python train.py --experts_per_token=2 --init_std_o=0.00867 --lr_head=0.00881 --train_tokens=231100000
Below are experts of layer 4 (counted from 0) of a mixture-of-experts language model. Rows are named router (the router's row for the expert), gate (a neuron's input weights, with its number), up (a neuron's input weights, with its number), down (a neuron's output weights, with its number) and show model dimensions 0-255. Each number is 128 + 24 x the weight over its row's rms, rounded and kept within 0 to 255. Numbers have three digits each.
Before each expert's rows: "comes before" lists some tokens at least twice as common just after its tokens as in all text; "mostly gets" lists some tokens that are sent to it at least half of the time. This comes from a sample of Wikipedia text that the model never trained on. Tokens count by the router's weight.

# expert 22
comes before: "\n\n", " The", " He", " In ", " In", " It"
mostly gets: ".", "s.", ").", ", but", "\".", "es."
router:143166151129109145153144136123107140135188149130132169138119130107103184123125142111121110130132114087145138155129162132142159118123133158121124155115136105112140153134157135155125108109066132126085152138121112173155162132137179129127188148141121191146091127140120122106110117091111146130116132141165131111118131089061114106147139137102125136094123152107142134150119127159139130136132107108101102131093098123151138162130106125114114128158130128152100148138116155122185115143116141151167165084076085080139128123111137134162145116132161088137141114130103105124122125134139120130111110120113100128098101126104135177124117150136143140151146148180169109120142142109113109139153091161158151135130118114079166141157205103117162115154081147139121114161115108060111162117141171
gate5:119117119158140144135141083194155134151131139169122114132142141102101109105126126140185102097113101135120182070117204160151119132181118117125139121161160120132138122075090085145143139148162136110127130131125157106130122123141126131157103098105157124116130156107142137097127111140189125086093117102123146120142126123149113120075083128142100088133124179116128124099156108169074130156144112111108115119153119132140109122120155116150123133132169143154130136109129130160130120140130089147095131094170140129138157108139126111120108171154154175102131177115104125109140135154110117118120135116094135166124167116144168119150147121123112141090140114087093109144121098117208160108113172159127120148097110124130108143091137103105129137151136134147146119115143098144158106094120137
up5:146122137135179143124140097160136115132133118188122122172148137115095141142124120145172106111155112164116151076139159144135134110110140163139125105128172105127086133108115123182152143159146108126143154126149155155127153125129109121130079140121123153141119079133087142140155134094221169072113131116130151090142116127141135144079106135130123099142120120116148180127166122157123127168101134130114103117135115117142138162135109137119150130132158080137114095138101181152114108107157086062138127089162133109120075155154127145114144157087122132102137144106124145132113149131101125138157127123116170162150157090104154111119128140157138100119190131102122108147126121128138146141082155164111118109127105181099108165125135112133143117162119122125132119132163125110114104084130143
down5:123085124127122159137139120182113117101147153124130140144141120105134131147142112110132117144081164147118155091139086136148160132125158101143136122141132119135099142120152131149153147145124129107133127141124108166135145128163113138113092135108094115108101105097124158087145092151130162115102167087170105158129163176126115130199166196133122104071112144069114137112120116099129103134141136116104109134135133118081115165145062129146136145129162137101138137139131146130106108110116146106132161158148108118065083146123130119111169191140152106120161099090161129128107095123107148158081114155151130153126117112162141128093159125132166117123135133134110130159150132140124119166077121106165138138107132131102103182134121143164139119111166150148103159108124142110079098148110134

# expert 5
comes before: "| ", "-", "|", "- ", "|  |", "  -"
mostly gets: "\n", "es.", "ion.", "ies.", " him.", "ity."
router:103101123138118157110134121130160129127125089115144154098076120116157108150174141152130112152153164125148108106146125104135161144113135134099136155108126098093133109138159148100098171149134094144160139149114123078115089156147176109137105149142138110150086140117142099126103180148127143138078143152109125092109126137174116121157093162151099155137129117121120098163084162121124115123134110136112137089168136100109169122111117127107111143131155125100095143102127121203178107133136154136116126144119132137150114126125103108168116112097140142138173163136148139150102111081102158137140156119192145126154143094142136149146152119136122145113144094161129120124158115154107084101177147141120139134073129146084105156125174114154073165131086131172135133124103135101122134119120160
gate0:125164147124157141173096082129130110192146123123091170159112122116088110144068121144150175139111135080136142133102141138170110205134120149097129128142104129152118151119110120180143108091155127066112126147131108159140139113091118147161147157170160125102109132111169131167119119173108127159128130117090115155133103132135160148132151146113131113104119138197136075091117117115136137152145161138164148131088105141118131140142121160129103100159096122130113081152106130173144089129130133100109120129104146158131110158140118148144093113171138113112119163092108095141114141145149147128134130119120094067129109138139129126149114151094099132129102122147140107141106116160132154094107087070149101112116145110146137133111133160075149142144113144149127122106140115137127136123121135
up0:089144132146100104116127152155104110090112139139124105114141139142147136099166115159124080107124085142100097127137112083111144064146131101151121154134119154119158124133117099093135142125120155153116108136180165125115122099138111105148127113117102136131132153111096151137150106096128113102123154126138145096152128120138143126096135111182104154111154144123121132128136135150101133103138114131143156083121134073154107101112162087117164118107119149138118122096159120075144176123138121189105096147152121131100130159139118119119113143071151098156134096127151118110160133119119124144118131140108163152112145156100133138107083135136153130079170133108106157163176109086116100123137219156103118118116118142153088141158135153128123089161128060091125178122155116133127135121130090
down0:101089114130148166123128137119100117110090138101143151150145130123162133105160102148137124106134070112149103109135125124112122137120186152133090132119091211148142132137147116111151092141125130104141136116092107129127158122103129118193085115148137106146124084122104159104141095133138119151145114101097094139125116085110096173117191144089111068145106140141134135149130131120139138132134097127143154110110140121102107154109145088088150139137177120148164108132082131166070099133106121091099094101127121153120115127132095148088130148151147121139121158085127110084144095115143174144131182098117141136131146136121123107091156078100117130146124131095128096161131077158114139129141124154154096114132133113153142149138149167102133150146135105102149145130098132147108161116118152

# expert 20
comes before: ")", "–", ".", " |", "\n", ","
mostly gets: "012", "016", "017", "021", "015", "014"
router:096126086137079136126130129129163119161149111122144137093139125119101107082125131098159123119146123171116143155154115157155132120137087114106133110122117119126141162159121104121102127145083102166132119124106171092145132174117139133151170116099140143174137134146118084128140160146121132146134141171104126091075107122097073121096136146099132094137143094157106141161141154123101091097124139153172160107104141111172122145098114133141141129107132131153145119125145148162152143129137095144102124101158150131109161121140151186117105109083120143126119151133130122124141158133085126153096105096172116161145148141175137144136166111084107162146123094150120088141149155124152129179078136118144142118138134167086104127114105170137125176159125112145137139148168119144140185144096083
gate0:145106143125103126119118106122127109143119129142110127162140138130150167147111125129102153122106109114101097116109151107160143155096113113133131127142148097109127104138153131143126194160144101146122121070137118111070152121110102167114090155128139129127126118061149153111147106109121130112062138068144122132140125170119131133149126104074128119129138171077152121075074104164120122143155166092111102146134124157159144133134110115121133128105139155126117114149153130133127091120143173141115147130100131170139118110076139113131089132170099114100134129114112152133129177136157138151136157141153121075101123166123127127112087150182105154159183155091103141137106096111103162146130124134101144127098090135144085122121124138126167157089127118144136097129127128090090153141145179
up0:143111122143146113136136146162106120081111120160110108147115114173099093168128119157149128161097132106138150119097123124121109075102117104168140135131173151141116095104151133148136107115169190126146138159126132167137111116136110117127096135149143097112105083152141146139133120154084118089172153166116110135138145108134159097150121116159111132143106134095116110171142137147152112147139115176064150093136095107096139107145152126116130121153124100101115149166112108128136155145101136088110096177135128093142100147162087089124157151122148151116158143142142140112131098121126123075150084124069162173155122065117106140127117103097148097101085116153115137103089147139135121122119125138134119128142178114145139107137101118134119136118150170127123123111104187172111118092140136
down0:074157096150115141121123124130152134091143140121187149101132138099149098096122110081111092102154123162118158152154099131100127111125124132091091100142093123112134162140120092112104093116095116138139173181141139140139111119151137134145145176097164105112102132144128118098134153144127128117136116158137111112108123111110086136087136157124133125148095083180107115191123122095145105122085082154135154119113129097161132163109126200160146126151114107170157151105141119126159138141121116147120085107143130122134126128126174170143154061087124134157136142125093171158138102140091142103097123139130143111146134145134140141153153124123147148113094076133107084126104135127134128121098149115118085110124166154108139151121133131109081151125091143131078118117115093152121129118152121

# expert 18
comes before: "\n", "\n\n", "1", "2", "3", "0"
mostly gets: "==", " ==", " ===", "a |", "i |", "\" |"
router:138170127124122160119133146108110069146098141110153127125118162155167134160140110080155153147170137110159126120115140146089150091138136091147098129129120101124114195131140177109117142143112108131176107117090099119116071135177136114102129134095141096134108147140147142060145150111122084110110146120134126123138147141114139119093087100125150163132111142120105144146112144120119138118097136106150115120115146113122121158107117127060111074097110086136117126066124122150133092129092121089091144143110124149148092077100133139139133140147097097103057139186124146120104112128101139155137162145133109119167109153172108092153138126129147124135109148148093105131129136120116126105120122106082123158143117128080115161137151138123156115140122113101143176129099127149112146114136164
gate0:076132159158118111134137169098104139116095107178146133098120154136117161122128115109086135107132153161109114148152161108113136140135136130099128109134102131154139157166078106092200166149141139135093115126139139125132140095127138105147147119111133103156107147122166163153069139115110102187109144084151126122104121146118096095109137114186136126139146146128085151121124083092102168166153087141113072126104084135113166100118150139160118140147155112154125137128132106073134126120101124134100133130110123140168121110136149108115136145123172142143111135116139119109139109148129135155118099156170124114150101138136141104145098164111099124117115120148133163115119120145127164152163128096163131106103110073129138134122109171123150077121152132106153083159092087136167093134140111
up0:140130084196145120135107160106125144136102133126104149158144126112109137115122140124112177112157143144146093128086157138145132118163141104150138125125142125162107166130113096117180123152060187178129140137151083151112098093129119113130155185131132090112148163121158145125126106106149137191127091103129112147178151113128147174095110138134091099084134136154103118143115109135089152126146104122116078128097059119104110104135119124134100095128104131130108099150125117101149185128119188123138135108180091105168131117123122112157129116163150155168105136124146146130156146105149122125079155122157101114120151115146143159129160108131148116134153116162127092143138131096134149142161125131115125117111109139109118102112112104135119100109140136095120117133103133106153131158105166
down0:147160120121136086179107146118154122140114122101121107133116106128096131152162150092104176111116113152086127113114139124132093109106127158138165127135120151109115105129102143146107099135112118142181075128131083154107116096081155120105091121150120101133127124118069147129110110106124153128175140107110131088102120145131137113112151151139093149157116123163111151100118128166068089081095106148149128162143124122128119139126132138149143144105114144133130081153133073126136128103168132134124142109167129140111144143114145145122134148147144114134164085146114117123171106111139089096059100097135154122118124115152111097055145060127106095158159151180113127118110176093160109146137136140136159134121109109120138111162134141082122107150105083103141129130095120154127145146120143

# expert 25
comes before: " | ", "| ", "0", "|", "\n", "3"
mostly gets: " | L", "|---|---|---|---", " sl", " Sl", "- L", " | D"
router:165111119107095182104136169124130093090138106124127152160164181105125141082141132121107168124135110133154132159115143163152117096121124143123127107145139138096157140138142132084144152130151103125154125108106138128123114157122153112117123074128167120128163098104097077131116161135137106149118138145165124116162162098122116126124091110078114140137134087119106140152122149152131100151168161184137118125127169086150168143141135133125143133164130146164144101121128109138129137096166153134136178162158141105145132128100138135168085165127156112123125124130154133129128155101171122135099102112144147184152129152131086144080165108160124131128130143169136174110104099105138124109160159137089116125138114133133098119157159125169154148147113106137137135170110097158090176186111139
gate0:170111097165119120125142133147123152161133132143116136138128073172127123138161153131109109143106115134115141101118105122119110133090148126134181144089145117116138113168110152125160191156143170107124124079112141143147094140141155138175140111119108140167125160164100151114107159090146117116154090119137145125128104145155121156123115078076157103140155100133092141115154157166192152137101115127089095191104100133122148115135144159115116111125140123137138136173146111072127136129146140102092136137171129175136118103117113154117147179135124162146164113122135126146137142108148125061118102151093072161103159104104149101126145164167107116145140152120098144131117130110125094084133134133106133122108123152115123130151095138115106133121126104107163107149122176126145126160098112
up0:109126143118097143124141141166123126117116080171119114142108184137120132142112097125128110114093175173112091140104137166147098118151133114134111166145123135149165153114117111129130094137100124128137089128172121129153200140167147095129088111138159099118111144126125133134091131161105137143124127085149150105151137130106122067155176142148115135107139120103146115148120103145104159129149090141146141078149156155134145137086099137159178147146180166114169093136066129155134110094175117084120114126138153119128155142136142147136080153124136089127124154091113129152098128131139120179154149130147105119117131059161124120163122098145162143134129108152140099129125133103140156127091132107119126140111116140170107143182143127148125141155120133093121180164117112132146115110141127
down0:125147126116109129117119137116131139128082152144088152121164113134131141136097145085119095099117129157119100124077121131098131135089148177076141074119120140140133135123153134109152111108110127128143133158144143099102138130164173101130122141140089109135150158120134087142131130130139165130129107121097137105165131137146160133124135188072130120118133150070157135106122089130154108180115125095139150156174116127165143093131136140134149126105118132117176086150147140095106116111119123110082156078140129151109143092126094121085106070119202171103120144116181157112125139133116126199093118127104158136167107122140130135113152165173138183116126139148131119127152110118138107123069123142102126145118126131117141155143147159095133148089132146110138147136111120153133120158145114

# expert 24
comes before: "1", " | ", "2", " |", "000", "0"
mostly gets: " million", " from ", " m (", " was ", "- • Total: ", " was a"
router:109181134138122121108119113149146110130110131100146176146133093131125164103109161168148108109177140121137154127158110109091119117108124130106136165123144152135122158135126087113154134088140118125090129109115133115134145120111146086114179123126130132158099153115132114123096087062153121150115096148135153112100127093101113137091114140149056137090136111138101136118139159087112124106155123090127123160088132086101110148140115138113136149126124131127109152139138124065157090114143146144109159139118122124116135155083126126150133092150117118133131123110138084150096133158156112138128101113137152142076099138128144179091131116114087098134126093111132115117152159116083068109171171166107130135123132171110110134126143101159143126185115154160101127174157114069136150150129155
gate0:125124110176126115140151140133109134111132127146147087139107180138122118146137131137148154113123145099149128160143115126138108101166139097149107126104153150100093164094113141156140098112144183115104122143126138093122156103088112132130121101118150131121130135100132091137076088136109147096088135112110108148139171112146113081139114132138144124139138158105145152159122099126128133084145144100111145120131162136115181117096184103141170161118108131080117153130133151113123102149116159121137090142122111040122125110088156106168153191147134132122166146116161140175123086119120138088160099117105114160149141139146139141144121122137125114135072126185135162075140148133157093126105129151092163092160122149137090113156153161151079119108144131120106109138132129109147115132103117
up0:102147118137135106156128127159151142078130148163112113102169117101137115135094141140138119150125123130149177129123126182112106126157125095166110140095148152108164109111089155148115124140117082079069132127147137104164147117120147136139101088080132115113138120163114130114152077147162151114139124136153143162125126130144129107107150126143118112091109131103103134120141153145080158101146122134093097130167096138137172156118103152119134082152162159133127158167133103139155160103143120136121124138155131123139189116120153108112161194164069144102132146095131149158161150120126145115103154119134113080169145125144152119175145106134113135122136130126125093093125152135143132170116115160115141124082134164160090131166167159126138151104151169145160149129114150121149130185117123
down0:084139109114117099099158089142142122130108131151130115130174102135128146132131130148144091131141108116081101134131111101158151164114145107147160091125160123164159088150151118139078135163170131097083136128116139118141174152130118122086142127131140162107116208097131119138180121120110121113140095143135119189104188153150154089131103148147141133113069149153132171113128101116122130110124126122143111110121164129145131099125126077141143128122130150128126111134131140099128098126154074138147142123132151148105139100124152145118167125157137168145166126150145148125142092174130117107106096145114099166133101110077091095072111118091116116103138137120084097129114146074148124130115132072137116102145132119106120127128155129114126156086175113154108084141139140132137097141119124